Below are experts of layer 4 (counted from 0) of a mixture-of-experts language model. Rows are named router (the router's row for the expert), down (a neuron's output weights, with its number) and show model dimensions 0-95. Each number is 200 + 30 x the weight over its row's rms, rounded and kept within 0 to 999.
After each expert's rows: a language model's description of what the expert responds to. This comes from a sample of Wikipedia text that the model never trained on.

# expert 6
router,200,171,195,256,224,237,230,237,157,204,175,205,204,238,210,193,188,196,203,224,146,182,194,234,209,196,184,278,171,197,189,221,165,254,187,174,192,200,168,175,218,232,178,196,159,203,209,215,162,186,235,227,226,229,149,243,203,199,206,176,175,175,174,182,196,194,238,150,250,234,218,212,225,187,201,202,222,198,205,210,223,147,216,216,173,239,172,208,153,231,189,164,193,222,215,243
down0,189,246,237,185,198,241,162,204,167,167,187,187,213,179,203,188,149,188,177,171,187,183,207,194,181,210,229,202,208,195,175,187,208,260,155,184,251,207,163,192,190,252,176,195,214,194,262,193,212,228,208,187,228,184,242,199,154,212,214,233,142,150,229,205,206,183,239,251,186,205,134,194,271,237,189,135,236,213,156,203,189,239,248,193,187,229,208,202,134,213,154,201,194,186,204,195
down1,168,156,212,175,217,147,207,224,226,242,169,214,184,163,211,208,241,193,194,224,213,222,179,263,210,166,253,202,176,223,222,125,227,168,199,144,220,172,211,183,183,179,239,233,247,171,157,249,200,228,202,139,225,196,201,187,201,225,231,210,203,197,209,197,236,228,226,170,196,221,195,248,187,189,183,217,212,149,234,184,177,206,216,180,195,223,178,147,218,161,242,212,156,211,213,144
down2,206,216,194,200,178,218,244,219,231,219,208,164,181,189,201,194,173,204,185,195,126,184,207,212,222,200,168,234,177,183,178,243,238,200,175,207,230,171,164,206,162,187,212,175,165,235,202,160,214,237,184,195,218,211,177,248,215,233,201,224,167,220,196,246,186,211,191,168,186,210,142,186,201,207,238,248,211,186,167,182,248,178,236,259,183,230,198,180,183,185,201,224,179,171,201,137
down3,190,227,224,202,287,126,161,232,255,236,226,173,202,163,223,223,202,181,199,224,175,260,218,230,152,237,193,193,247,216,156,179,200,231,164,198,201,253,156,168,201,240,191,229,241,210,257,233,231,232,196,189,244,223,179,203,234,223,193,174,201,247,226,241,190,234,221,212,228,183,214,172,213,162,220,232,167,176,228,161,211,199,201,227,189,222,185,207,224,201,238,152,196,192,234,232
down4,205,186,202,194,244,177,209,179,174,158,201,264,201,205,214,217,234,244,168,186,151,215,204,208,238,218,135,240,195,189,193,164,251,181,165,246,173,151,211,215,223,167,210,212,195,192,219,197,212,170,200,195,223,201,170,190,190,218,200,201,153,235,218,245,218,202,220,228,211,153,144,181,208,224,190,198,204,178,219,212,158,203,223,207,162,194,203,196,221,206,232,241,269,193,259,217
down5,220,180,137,226,242,191,180,207,219,192,195,249,211,169,233,204,183,180,231,224,168,239,250,188,218,167,168,167,211,224,301,192,240,219,220,193,145,211,242,181,197,175,165,219,188,201,184,225,266,220,182,174,194,182,177,190,176,176,191,148,158,165,226,186,226,230,186,215,226,218,220,207,182,180,213,191,160,205,202,191,201,201,211,199,215,282,230,178,209,203,202,189,154,239,190,181
down6,185,189,213,215,171,180,204,242,210,254,225,215,195,179,137,217,207,146,173,212,165,138,203,263,162,215,128,192,165,235,265,199,207,210,193,163,196,197,194,200,188,255,170,214,238,197,224,225,223,206,145,169,168,256,170,186,230,210,205,224,266,210,163,247,257,223,131,240,220,229,271,237,206,185,183,231,234,207,149,179,174,113,191,193,238,166,226,176,160,162,244,214,195,155,185,187
down7,195,159,225,164,171,141,162,249,213,158,167,218,246,192,229,201,180,219,242,158,212,171,183,154,215,217,212,207,234,183,230,201,216,214,186,208,187,196,242,201,217,147,174,184,235,199,245,230,177,165,243,182,159,264,162,227,225,206,159,201,142,182,184,221,241,224,196,189,123,218,218,197,210,228,181,221,158,219,168,165,228,215,232,189,201,211,199,180,219,243,194,204,173,223,210,199
Description: Forms of be (was, is, been) right after a subject name or date, especially in biographies, plus closing parentheses and commas.

# expert 29
router,202,195,211,197,185,217,191,261,208,220,204,159,193,193,227,181,206,212,221,216,209,165,231,181,265,251,203,203,245,207,168,224,261,245,225,191,192,207,244,260,209,232,226,169,157,236,202,134,256,227,206,184,220,200,209,178,172,139,195,246,182,183,193,266,234,224,186,162,211,201,224,158,200,161,196,235,240,188,212,217,129,166,155,233,231,253,153,200,158,196,182,168,202,210,198,162
down0,205,239,239,186,201,227,200,216,240,168,181,247,170,212,200,174,202,175,224,191,218,247,167,154,193,204,196,232,170,157,195,206,229,192,238,202,170,183,178,207,208,186,125,150,202,171,205,262,234,193,159,143,227,150,120,191,197,204,188,150,178,156,198,197,159,193,255,212,188,184,173,194,227,170,201,233,184,176,233,188,191,161,205,228,182,230,163,185,219,198,199,186,200,210,245,158
down1,210,183,142,183,212,169,202,170,252,197,212,187,201,175,197,170,250,251,171,227,212,228,160,265,218,172,234,222,178,186,234,222,185,198,172,165,151,199,144,161,200,200,246,150,236,235,135,139,190,244,198,222,230,192,188,146,216,187,214,237,178,255,208,246,196,162,223,137,197,250,230,174,173,235,170,171,174,227,214,197,213,205,164,219,193,213,186,229,224,127,214,172,210,216,190,138
down2,227,195,296,226,192,212,165,211,235,178,206,195,159,196,181,218,234,216,176,209,213,183,263,226,191,244,210,143,196,151,234,149,210,204,212,219,224,225,217,202,233,176,207,164,203,184,266,192,196,255,185,159,210,240,182,192,240,188,157,190,194,149,194,206,197,197,250,239,190,182,188,232,237,174,191,196,235,196,226,216,194,209,237,219,187,211,216,143,200,193,205,224,231,222,166,212
down3,168,198,183,165,241,212,209,181,236,201,210,214,142,189,201,193,181,199,195,206,250,204,196,201,188,212,212,198,227,168,192,209,197,241,208,145,177,186,194,178,181,289,199,160,170,169,245,188,136,192,213,171,177,216,160,212,193,227,185,175,256,197,194,200,155,142,235,223,199,198,192,179,206,199,155,173,176,199,194,154,215,189,209,180,192,199,230,193,135,220,233,198,263,182,131,197
down4,228,212,192,167,222,178,178,188,220,152,209,198,216,205,178,225,235,160,174,136,175,239,187,224,224,183,183,234,169,211,264,200,145,180,179,164,187,223,219,166,175,183,190,222,187,221,158,172,170,152,217,201,216,189,191,202,219,211,209,226,198,174,219,179,191,209,231,198,191,197,214,212,201,228,184,192,223,211,148,168,207,176,199,189,218,196,227,179,198,198,162,187,127,239,217,189
down5,215,277,168,159,236,221,188,211,202,233,191,174,216,222,220,213,230,218,201,212,192,210,223,205,185,198,228,197,245,196,222,184,204,253,192,173,224,213,213,183,144,139,208,127,180,185,214,206,278,168,165,194,182,203,194,207,183,172,232,178,149,182,204,211,197,200,258,223,164,189,201,189,184,255,189,168,233,120,195,191,158,233,170,179,204,159,226,220,227,235,199,205,179,213,225,202
down6,191,225,199,243,236,192,195,218,177,192,204,213,185,209,246,171,196,217,184,233,162,173,183,224,208,183,133,217,241,191,213,172,213,208,191,228,196,153,222,145,228,218,190,178,212,170,192,201,147,206,236,185,158,194,187,209,184,261,183,196,186,261,198,169,233,176,206,202,252,207,170,225,185,201,194,87,176,233,206,148,208,162,189,213,133,221,266,208,292,193,251,163,164,197,180,201
down7,167,186,218,199,159,187,175,213,222,172,233,240,213,195,150,134,241,139,183,150,133,218,250,257,170,225,212,227,204,207,160,194,196,200,202,173,195,205,207,236,170,160,201,186,177,168,200,158,244,152,212,208,170,221,237,272,197,144,187,216,235,155,220,196,216,191,200,224,219,242,229,164,205,185,238,200,207,188,204,147,208,167,170,220,193,177,162,160,170,204,229,175,191,220,189,197
Description: First piece of a word or name after a space, quote or parenthesis, such as Pe-el, Ma-o, Ka-guya, plus pronouns he, it.

# expert 2
router,173,193,194,232,215,240,216,201,175,201,154,167,263,222,195,202,193,191,211,204,247,254,249,219,171,278,238,204,169,172,180,210,159,206,224,181,203,173,184,227,237,197,208,213,187,211,192,175,148,224,175,163,206,179,277,194,198,262,178,180,221,187,204,170,174,194,187,271,251,233,219,161,197,144,192,187,208,225,230,187,190,170,204,260,172,191,108,171,185,229,160,151,125,187,187,206
down0,187,234,201,178,267,166,151,205,223,235,173,199,208,181,167,146,203,165,208,199,201,221,165,197,218,225,239,163,173,225,173,208,178,166,215,185,227,192,183,231,156,190,214,193,154,220,158,156,210,226,235,196,170,172,236,176,176,224,180,191,262,230,154,192,197,112,197,225,238,226,255,219,213,194,202,205,214,157,222,202,194,195,227,202,244,161,179,197,215,194,194,204,161,183,189,177
down1,198,181,250,216,218,177,213,162,272,204,185,215,159,252,175,197,163,207,215,131,238,214,199,204,167,148,115,109,235,185,154,187,159,192,222,267,180,207,216,187,218,224,182,170,217,181,214,181,166,189,201,233,161,255,177,205,171,214,172,218,186,216,261,218,198,186,158,187,209,204,246,225,175,200,203,223,105,203,177,243,158,197,162,227,200,174,219,186,233,191,133,174,179,194,218,174
down2,220,254,157,218,237,201,164,165,167,211,212,184,202,200,262,168,134,229,179,182,182,183,244,275,179,206,206,179,204,183,168,165,160,171,187,181,215,192,211,169,186,223,201,258,225,221,229,192,198,191,164,172,206,163,183,162,255,218,229,186,195,158,200,200,266,218,164,182,212,215,184,219,195,198,252,174,209,165,132,231,262,225,234,206,211,183,156,195,141,176,219,183,239,224,172,219
down3,202,176,197,235,229,169,201,224,227,173,143,211,163,244,210,192,206,151,223,222,209,202,204,209,199,184,188,267,151,191,195,188,171,176,163,185,191,253,232,199,187,180,220,211,190,220,184,231,239,247,204,189,215,225,183,200,172,212,197,222,169,243,150,150,214,193,214,283,230,224,220,162,209,164,228,237,174,183,199,241,220,171,206,216,168,253,212,198,184,219,149,227,198,198,186,199
down4,225,173,179,208,189,242,195,267,248,137,217,178,207,213,229,284,165,174,243,201,201,221,215,235,180,216,176,208,186,158,181,258,232,185,184,185,198,180,210,238,190,141,141,225,209,254,254,181,183,163,163,214,182,216,165,214,185,191,206,221,220,194,183,181,182,167,225,168,183,142,206,147,194,249,171,197,218,166,177,244,207,176,190,222,230,232,231,217,216,150,158,200,226,193,175,180
down5,155,237,189,150,195,175,184,200,198,144,134,160,236,208,251,235,183,167,200,190,206,178,135,217,211,201,137,213,232,193,172,223,194,220,206,211,219,237,289,176,197,273,129,174,177,256,235,204,183,176,193,219,207,224,151,217,173,198,190,160,262,269,169,234,226,175,234,184,181,206,173,233,176,215,200,207,209,189,150,236,213,150,196,184,208,188,199,240,239,220,146,196,182,210,208,183
down6,199,164,210,226,180,221,198,194,237,190,248,241,188,243,148,172,172,194,171,197,211,175,215,231,249,226,244,212,231,249,219,222,165,190,210,175,218,252,173,228,240,276,268,209,174,186,159,178,205,185,251,185,212,226,209,204,180,156,227,157,145,142,226,260,216,191,247,223,205,183,201,230,173,173,196,182,178,241,226,205,243,194,224,218,180,175,166,191,241,247,210,179,207,161,197,200
down7,218,202,220,196,159,213,219,211,190,180,160,154,193,203,196,208,198,183,201,147,238,117,207,170,153,277,186,147,190,231,254,226,222,218,192,161,210,278,189,195,200,218,176,246,197,196,196,166,193,201,175,159,238,151,213,151,198,156,217,175,197,190,182,224,214,170,185,183,199,154,152,244,171,155,180,175,220,211,181,243,136,190,214,226,167,184,171,180,234,263,207,168,144,225,213,149
Description: Short pieces early in names and words, often after a capital piece, such as Ne-ur-ological, Ne-ar East, Sacrament-o, Ru-per-t, plus pronouns He, She.

# expert 18
router,245,206,211,218,217,228,199,138,212,194,179,213,201,221,187,202,224,213,175,213,211,219,171,270,209,212,226,152,165,224,156,220,188,210,201,213,206,204,225,205,203,189,238,163,174,181,212,204,224,205,206,149,238,180,181,208,190,171,188,166,266,178,154,196,217,211,220,200,242,258,180,222,133,173,242,204,276,222,178,137,221,251,224,164,167,197,174,187,142,237,204,183,181,172,220,167
down0,138,253,235,196,223,204,229,171,180,255,196,210,127,232,222,228,173,255,183,182,162,180,229,139,172,187,193,237,200,174,185,271,215,166,198,219,237,185,202,198,169,179,240,155,187,214,195,231,210,220,171,206,168,209,167,198,204,210,246,185,184,240,180,184,166,223,232,165,157,211,194,196,195,231,243,175,247,200,210,216,148,241,174,191,187,263,123,200,202,181,198,212,225,241,172,201
down1,187,199,220,213,227,205,206,220,181,230,180,218,199,202,205,231,178,202,232,184,218,187,210,189,189,213,188,190,222,212,136,199,219,207,191,178,149,234,200,193,208,201,269,201,209,111,228,197,174,215,256,243,213,216,239,137,203,160,167,162,205,236,196,148,201,196,196,209,209,221,203,199,189,186,194,181,179,202,201,172,166,195,205,237,194,174,175,215,163,180,193,171,197,152,236,245
down2,211,149,172,260,214,222,214,184,189,197,215,244,212,237,205,214,232,149,210,184,165,206,202,195,104,202,152,221,222,239,127,186,255,163,173,176,187,232,253,216,181,205,165,211,207,195,189,171,183,210,235,135,171,237,193,195,215,189,156,157,212,219,205,168,227,201,165,181,194,219,171,228,201,191,215,208,239,249,213,276,197,177,219,188,214,233,220,251,207,223,249,221,177,221,210,240
down3,224,160,217,189,214,174,215,177,152,185,191,193,201,136,196,218,171,192,232,224,139,174,214,199,175,171,184,254,176,191,145,200,136,206,178,173,241,182,161,226,203,186,200,204,190,209,156,168,166,197,183,191,218,146,171,178,236,199,184,175,247,255,189,251,207,226,235,235,188,169,232,220,160,182,238,210,209,147,211,154,202,184,192,183,192,241,220,159,173,195,198,193,206,172,197,216
down4,163,239,170,238,199,205,164,190,240,187,260,147,188,164,231,209,214,248,206,240,141,215,226,198,147,213,184,217,205,213,141,167,189,184,178,179,207,225,212,216,182,179,203,193,202,271,182,214,202,133,206,177,234,238,183,194,221,138,261,236,209,205,222,174,210,221,249,176,177,169,280,206,146,188,169,165,192,209,201,222,196,136,252,223,270,175,216,207,169,168,180,191,170,144,203,214
down5,227,226,195,200,206,210,202,189,237,201,192,214,189,235,193,191,186,215,191,203,240,158,213,223,226,234,188,227,217,199,152,143,179,206,132,185,234,208,233,188,218,240,195,227,207,162,193,141,157,150,227,186,250,225,228,174,220,255,220,245,222,217,131,183,152,178,191,174,140,200,186,206,173,244,232,178,203,196,184,231,183,228,234,237,221,94,220,167,182,207,216,202,173,156,147,188
down6,199,198,224,258,266,260,203,210,169,201,192,248,189,200,229,171,141,181,208,212,156,215,249,173,186,237,178,181,172,150,203,180,196,201,209,250,214,199,213,185,202,129,207,241,201,178,188,165,201,156,201,164,177,209,230,216,203,216,192,173,233,150,232,159,197,172,211,225,211,215,229,191,195,180,189,161,231,205,174,218,197,192,181,175,209,221,242,236,220,199,192,193,222,184,290,186
down7,180,207,179,180,229,301,159,215,223,260,155,225,238,161,195,152,230,280,203,216,204,194,201,204,204,236,189,230,177,248,158,245,194,172,202,149,204,155,251,191,195,212,179,229,170,162,212,150,183,218,218,161,157,199,249,178,213,248,252,240,165,160,169,234,174,277,244,219,205,198,221,222,232,243,206,214,224,206,221,183,195,209,210,196,183,253,135,194,222,203,227,171,196,194,199,229
Description: Middle pieces of foreign place and personal names like Ozark, Hämeenlinna, Rivadavia, capital name starts like G, Ka, and digits in tables.

# expert 14
router,176,189,227,215,193,195,173,165,162,181,211,160,219,207,187,161,215,209,181,199,213,173,236,198,177,220,212,208,253,244,217,146,222,259,181,229,197,168,202,192,209,222,171,196,188,190,213,242,247,212,191,179,244,186,260,215,218,218,195,235,183,270,174,244,192,178,202,239,217,225,174,177,209,231,178,174,192,155,184,179,203,177,190,185,212,182,130,233,202,187,194,159,227,153,223,206
down0,193,209,193,218,172,172,118,196,193,161,187,207,211,165,142,191,182,162,248,202,152,222,173,220,223,140,194,161,198,130,189,256,192,225,179,203,220,226,184,167,221,205,157,231,147,221,125,184,216,167,227,236,208,159,165,212,195,160,210,191,250,193,212,247,205,204,194,193,222,174,197,203,205,248,189,196,213,192,191,227,184,185,229,253,221,193,146,126,250,199,185,184,151,253,158,166
down1,162,166,185,230,182,209,179,162,223,167,168,189,211,149,157,225,190,187,197,200,223,198,189,222,198,221,180,203,169,141,170,179,247,192,212,197,143,211,169,191,195,239,221,190,156,156,195,253,175,200,216,194,240,179,195,176,173,206,224,222,224,243,187,157,223,240,188,231,159,230,193,155,202,175,273,171,187,120,175,194,184,214,164,127,219,223,104,234,236,214,182,169,222,219,204,148
down2,180,222,230,179,239,198,211,193,197,187,190,205,180,145,215,254,247,229,170,183,218,146,197,184,165,169,165,183,217,194,186,217,227,206,241,185,259,193,195,241,211,176,224,167,177,186,233,185,158,206,222,204,193,210,214,225,224,177,203,249,195,220,249,162,233,187,192,128,193,188,260,151,167,182,185,173,195,263,171,159,239,196,254,228,203,166,193,192,176,225,179,192,231,209,202,253
down3,145,211,161,181,250,238,216,159,222,216,202,208,154,200,165,183,202,215,181,209,186,205,152,230,220,131,220,166,230,194,198,218,202,158,160,211,234,168,197,160,216,165,240,233,285,185,187,205,192,245,178,210,211,189,170,206,205,250,204,196,138,220,183,227,180,235,221,146,130,280,207,153,226,252,190,188,131,191,211,179,169,202,183,195,228,176,222,208,192,180,160,204,162,149,269,197
down4,215,171,168,207,188,222,227,113,183,227,180,209,181,131,174,197,168,163,173,198,165,225,217,215,227,185,220,217,202,183,231,179,237,177,225,234,162,211,211,185,150,187,245,214,190,160,242,170,204,216,190,294,236,191,176,258,170,174,171,156,188,195,201,230,182,213,220,182,258,146,261,201,190,217,161,214,184,224,172,208,222,177,224,255,201,212,189,170,138,172,196,178,193,218,212,212
down5,168,213,157,212,211,223,184,173,212,202,180,168,202,192,243,250,173,204,231,167,225,220,214,197,177,209,198,206,245,222,162,171,173,222,199,228,119,220,186,194,226,166,230,221,233,204,194,145,276,220,229,224,204,179,181,218,239,194,150,198,248,209,278,263,166,199,225,185,212,163,214,187,174,204,183,226,93,233,223,198,192,248,161,151,186,204,204,193,174,208,223,231,193,208,200,186
down6,230,166,234,182,233,213,243,235,165,177,143,260,165,215,138,208,180,232,152,226,202,172,205,250,163,215,216,148,215,163,235,222,258,151,197,156,218,216,222,166,239,223,158,184,193,203,214,205,176,207,191,161,183,192,213,201,248,244,281,168,209,208,180,204,197,163,180,203,203,227,229,225,238,195,194,204,209,201,240,213,184,183,137,227,176,214,212,252,245,180,182,226,206,186,213,172
down7,192,253,187,158,171,203,198,180,203,244,156,183,182,175,253,185,163,208,198,216,206,235,177,218,157,196,203,172,208,203,154,196,252,213,184,214,193,213,208,237,207,148,237,194,164,239,209,187,214,190,213,169,183,214,229,232,241,145,203,165,165,205,224,215,206,187,192,174,194,182,198,189,155,196,201,196,186,224,218,226,208,175,173,221,171,185,217,160,199,234,201,176,189,165,213,222
Description: Verb or plural s endings like becomes, function words such as as, for, about, of, table pipes, and month names.

# expert 9
router,200,237,199,212,193,151,216,212,158,176,182,196,207,172,211,218,238,136,152,192,212,142,204,184,202,239,194,219,251,251,226,172,209,272,162,232,175,211,179,277,219,241,202,204,221,142,216,199,182,186,201,194,214,179,197,237,177,166,231,262,181,226,197,213,212,209,196,212,214,227,207,154,238,181,181,179,211,249,164,211,162,139,146,198,198,198,193,172,164,148,161,241,191,220,235,205
down0,232,154,187,206,188,212,165,200,244,177,239,190,209,161,169,235,237,169,222,192,226,230,189,215,242,160,212,234,227,208,197,209,183,182,165,182,208,173,256,172,177,199,204,180,189,154,196,240,213,192,168,186,212,245,185,180,227,171,229,155,207,205,186,271,144,182,216,245,258,171,150,117,190,206,218,222,166,190,172,198,239,157,189,167,245,215,226,205,189,219,219,285,202,192,209,194
down1,201,191,179,215,234,186,200,224,233,231,184,103,179,209,226,244,227,170,241,204,221,136,214,222,189,222,202,110,222,190,202,219,215,174,205,215,189,283,160,185,214,145,155,243,239,145,218,232,191,163,216,186,190,230,263,258,213,197,179,186,157,213,175,180,204,192,197,200,168,206,214,210,169,182,229,165,225,174,206,174,213,200,204,229,188,170,232,167,229,180,219,179,195,228,190,171
down2,250,187,210,213,168,238,236,232,225,213,211,179,174,190,193,183,187,199,223,144,210,171,163,199,198,204,240,207,188,234,194,219,144,195,187,160,127,212,161,222,209,254,247,173,200,180,234,213,150,217,217,173,200,226,190,182,245,211,228,226,214,212,198,185,201,206,219,210,184,190,187,203,234,186,261,169,127,158,193,247,184,231,270,249,178,188,236,204,222,264,169,177,184,196,220,146
down3,183,182,207,177,191,169,188,175,196,244,138,190,208,148,226,223,205,292,198,212,242,165,259,212,200,212,187,218,281,212,168,233,178,208,177,159,165,233,170,225,165,203,201,210,224,187,248,194,240,189,219,213,185,185,218,219,222,224,167,263,246,211,182,210,173,194,191,225,170,252,161,235,226,192,189,168,233,252,198,216,194,199,229,126,193,225,206,224,160,196,144,231,189,188,245,190
down4,175,145,216,224,169,169,168,242,226,202,220,284,171,144,204,236,243,188,168,192,201,198,204,180,212,183,210,183,233,213,180,187,219,191,188,184,216,200,194,204,185,262,208,225,233,208,256,203,167,230,197,240,198,149,185,132,171,235,179,165,246,187,166,208,192,190,185,194,200,211,191,203,236,229,209,210,230,166,202,176,223,155,201,202,185,176,210,178,134,200,276,232,211,122,212,221
down5,191,207,199,226,221,178,220,194,175,208,201,198,200,213,211,203,252,176,208,187,182,207,176,182,143,219,152,248,163,181,195,225,171,237,199,260,224,199,214,217,160,254,251,219,221,178,157,198,183,202,176,145,202,199,233,222,193,194,187,216,204,210,183,206,205,220,170,201,195,197,224,179,150,239,221,219,242,203,196,252,171,164,250,210,194,180,136,139,194,214,190,180,176,229,206,256
down6,224,204,183,212,198,271,221,203,198,239,159,233,210,245,180,261,185,228,205,189,198,225,299,154,203,211,232,182,183,142,178,193,200,247,192,263,243,239,216,242,188,210,203,217,187,214,228,178,213,219,174,216,213,195,211,191,181,227,215,173,182,186,185,140,175,198,255,214,156,194,195,200,253,159,233,177,215,219,236,195,175,235,198,255,168,201,231,204,287,199,171,207,176,235,218,188
down7,241,262,206,236,168,219,222,159,193,179,176,222,173,177,180,143,167,221,251,183,155,162,214,233,177,162,191,176,194,180,195,145,150,216,214,245,198,230,210,205,203,196,220,200,217,210,230,246,186,202,197,200,164,219,189,170,218,229,226,209,193,247,210,214,154,179,199,148,206,213,155,145,153,175,203,155,189,187,228,241,185,205,175,206,122,220,235,153,226,181,195,168,185,197,218,216
Description: First pieces of split words after hyphens or sentence starts, especially prefixes such as di, up, pre, dis, arch, plus capital-letter name starts.

# expert 20
router,170,218,173,170,259,195,203,224,231,168,200,152,182,191,182,255,275,215,201,197,188,174,179,230,214,222,268,206,204,196,186,223,186,214,238,248,217,144,198,215,243,199,198,169,224,222,177,279,163,219,198,183,153,173,192,188,211,223,208,295,234,194,240,174,260,194,149,217,230,204,128,216,207,180,152,204,217,192,237,224,208,235,190,211,224,200,182,178,194,167,162,248,205,169,190,207
down0,157,186,156,189,193,177,166,181,206,242,209,201,164,197,228,156,215,171,249,237,218,218,181,224,235,233,202,188,213,220,214,198,209,196,168,186,224,224,186,186,217,223,225,156,233,207,200,165,218,177,187,180,237,223,215,198,233,213,207,196,155,223,161,218,153,220,214,157,202,132,208,229,223,209,214,252,172,212,201,136,187,197,179,180,217,217,186,169,187,166,171,209,222,206,217,229
down1,185,224,177,230,186,194,181,165,241,268,255,165,180,253,179,184,198,155,146,198,254,192,182,186,186,151,165,183,247,220,142,200,157,158,163,195,191,176,180,214,214,175,163,232,176,199,145,210,191,202,205,185,202,209,180,172,164,290,208,214,160,264,245,206,209,171,184,223,215,147,213,217,203,199,243,252,134,172,219,199,224,138,235,235,222,170,254,168,180,189,194,202,192,212,166,208
down2,182,191,176,210,197,245,170,231,180,252,214,197,195,209,182,216,205,226,230,223,183,206,175,197,197,231,208,239,262,189,225,198,262,160,180,198,160,228,239,200,203,151,211,174,219,195,199,213,234,218,188,202,217,220,196,159,204,233,228,210,235,231,235,167,229,192,244,202,230,215,185,245,239,158,249,269,191,179,161,180,224,160,211,181,212,264,163,186,231,198,174,136,239,209,185,246
down3,203,189,236,184,195,193,151,176,200,219,206,210,133,231,222,208,201,175,181,192,242,203,218,244,222,212,166,203,236,238,202,269,162,128,204,215,255,203,186,236,230,204,186,196,264,263,203,211,149,204,254,193,156,204,274,248,162,209,149,181,185,222,166,208,164,177,172,233,193,177,233,211,183,225,182,212,213,192,184,211,178,200,193,170,127,141,207,224,231,263,138,184,227,213,177,269
down4,176,198,197,171,204,234,162,210,203,227,209,236,156,232,214,231,187,205,204,182,267,170,234,237,199,184,201,238,222,161,167,213,221,193,243,181,169,217,198,181,195,219,215,211,184,229,158,156,204,142,178,191,145,206,191,253,203,186,229,172,199,193,191,187,188,172,195,173,291,148,217,146,182,193,204,219,270,148,139,163,175,208,151,231,199,179,182,187,172,215,227,171,178,233,245,194
down5,185,140,169,235,207,227,181,198,163,219,145,183,194,157,230,224,204,174,196,234,206,223,240,179,196,170,219,178,225,223,203,166,135,180,252,214,194,213,244,191,195,197,163,193,179,156,220,192,214,184,189,221,156,190,173,255,159,214,215,157,164,181,216,244,220,209,189,196,231,231,162,216,191,216,180,189,251,190,175,213,201,243,170,169,162,188,224,183,239,166,154,213,190,215,195,198
down6,174,147,180,162,211,239,148,202,175,190,204,253,201,184,229,177,228,208,176,216,202,165,136,219,186,201,209,187,194,239,158,195,188,252,176,155,226,172,227,170,180,241,214,184,167,168,187,200,179,204,225,219,166,219,199,215,197,202,209,189,238,211,201,226,216,181,188,164,227,236,218,153,195,145,215,214,225,198,218,164,171,227,170,198,238,130,161,143,238,252,274,135,175,146,173,226
down7,239,232,259,204,211,208,223,181,197,208,178,245,198,196,226,204,154,222,186,215,222,237,188,236,154,175,232,233,169,187,239,177,234,166,245,186,164,194,208,179,217,207,219,187,165,206,162,207,238,190,194,209,236,256,219,177,182,190,171,220,248,213,191,232,189,155,214,202,229,179,192,172,221,180,189,189,192,173,227,237,158,278,235,202,175,215,218,202,146,136,207,191,206,201,208,142
Description: Prepositions and linking words in running prose, especially of after members or As, plus in, during, against, and line breaks.

# expert 19
router,185,263,206,216,172,204,216,177,179,241,211,265,220,197,187,195,218,169,197,230,171,210,200,157,192,214,229,247,218,185,168,196,230,235,203,225,162,150,219,199,267,216,198,214,180,193,206,151,173,198,187,191,191,143,190,223,227,179,141,225,202,222,216,219,192,199,278,219,159,189,170,203,215,192,182,190,198,163,207,249,147,158,165,229,184,214,168,212,186,216,222,205,138,151,229,194
down0,215,154,184,211,176,197,226,234,218,178,183,200,219,199,227,103,273,142,195,272,209,189,260,171,251,219,170,230,205,249,165,226,224,200,220,191,135,173,186,172,272,148,203,212,190,141,180,153,220,187,144,160,139,193,251,227,175,227,173,227,218,210,166,269,229,221,221,176,103,197,172,167,218,168,199,231,176,192,203,190,175,209,194,183,276,225,188,147,196,138,191,176,157,231,200,156
down1,185,181,169,206,140,131,206,187,226,238,217,245,219,224,119,189,202,171,264,243,188,212,191,187,233,195,208,219,209,178,201,215,266,205,159,169,162,211,200,168,198,211,205,190,216,196,198,177,274,213,241,254,176,173,223,211,221,205,160,171,202,238,221,180,182,231,194,196,245,177,228,242,198,188,180,182,221,230,249,223,165,196,146,227,168,175,208,222,195,231,183,211,199,186,199,237
down2,193,190,184,215,221,209,201,228,198,129,261,239,140,235,246,168,207,199,198,161,146,225,210,232,179,248,268,173,209,161,209,183,139,221,186,167,172,187,170,217,185,225,203,210,217,191,212,201,191,180,188,204,163,185,198,160,237,192,209,208,175,132,233,237,220,224,216,155,197,175,156,197,194,214,250,180,173,192,189,219,188,181,215,214,181,209,193,198,184,244,164,176,212,244,209,221
down3,241,255,216,255,200,177,174,227,246,169,206,200,162,212,187,225,200,234,228,226,205,236,229,214,249,202,236,201,223,201,171,160,184,235,187,248,240,181,223,205,159,148,189,211,236,231,236,183,157,217,189,174,233,181,210,201,169,206,210,223,190,225,175,198,216,240,226,229,203,188,214,220,218,235,227,214,231,156,206,171,207,116,165,234,197,213,209,195,224,240,161,238,163,188,159,228
down4,207,168,219,210,205,233,186,200,141,220,139,230,169,225,214,149,195,158,190,175,231,176,240,226,207,204,235,165,210,198,182,209,180,203,231,193,240,147,192,191,217,176,164,203,207,183,124,188,181,151,201,184,184,155,205,218,162,229,158,210,224,225,186,162,220,205,215,160,208,185,229,186,269,178,211,194,213,216,188,187,178,261,180,142,234,198,182,238,233,153,208,197,215,225,168,248
down5,195,176,227,156,151,182,236,236,166,100,156,182,199,205,220,183,164,195,240,152,185,195,239,228,182,171,202,225,214,199,160,225,201,234,184,208,207,221,201,211,197,197,180,226,201,199,221,198,186,192,232,204,223,179,173,250,224,151,178,206,201,200,232,214,208,227,245,287,213,172,154,143,155,169,212,220,240,202,155,184,180,195,144,197,174,209,178,237,210,222,167,239,219,217,211,228
down6,228,276,160,242,199,209,200,190,217,208,223,226,236,234,192,184,169,239,159,182,245,162,209,211,185,214,205,236,156,232,257,200,172,200,198,229,187,260,174,218,116,186,238,217,198,151,153,156,203,208,218,176,186,209,214,230,183,231,238,231,192,212,199,181,201,235,159,166,214,211,215,228,232,274,161,176,188,238,206,241,158,215,235,182,153,187,237,224,225,234,243,211,214,192,138,231
down7,222,215,198,181,182,184,218,177,212,161,184,153,166,162,176,238,160,206,189,178,202,202,227,224,177,213,198,208,176,241,192,126,210,244,170,209,251,184,197,199,193,160,210,197,224,225,176,259,207,177,304,193,198,216,220,196,266,195,203,184,151,188,168,200,197,230,193,216,190,167,172,141,207,190,234,242,174,190,238,194,204,135,218,164,121,201,224,238,244,199,218,237,246,158,214,193
Description: Hyphens inside compounds and bullet dashes starting list lines, such as e-VAT, E-Tribe, and infobox lines like - Succeeded by.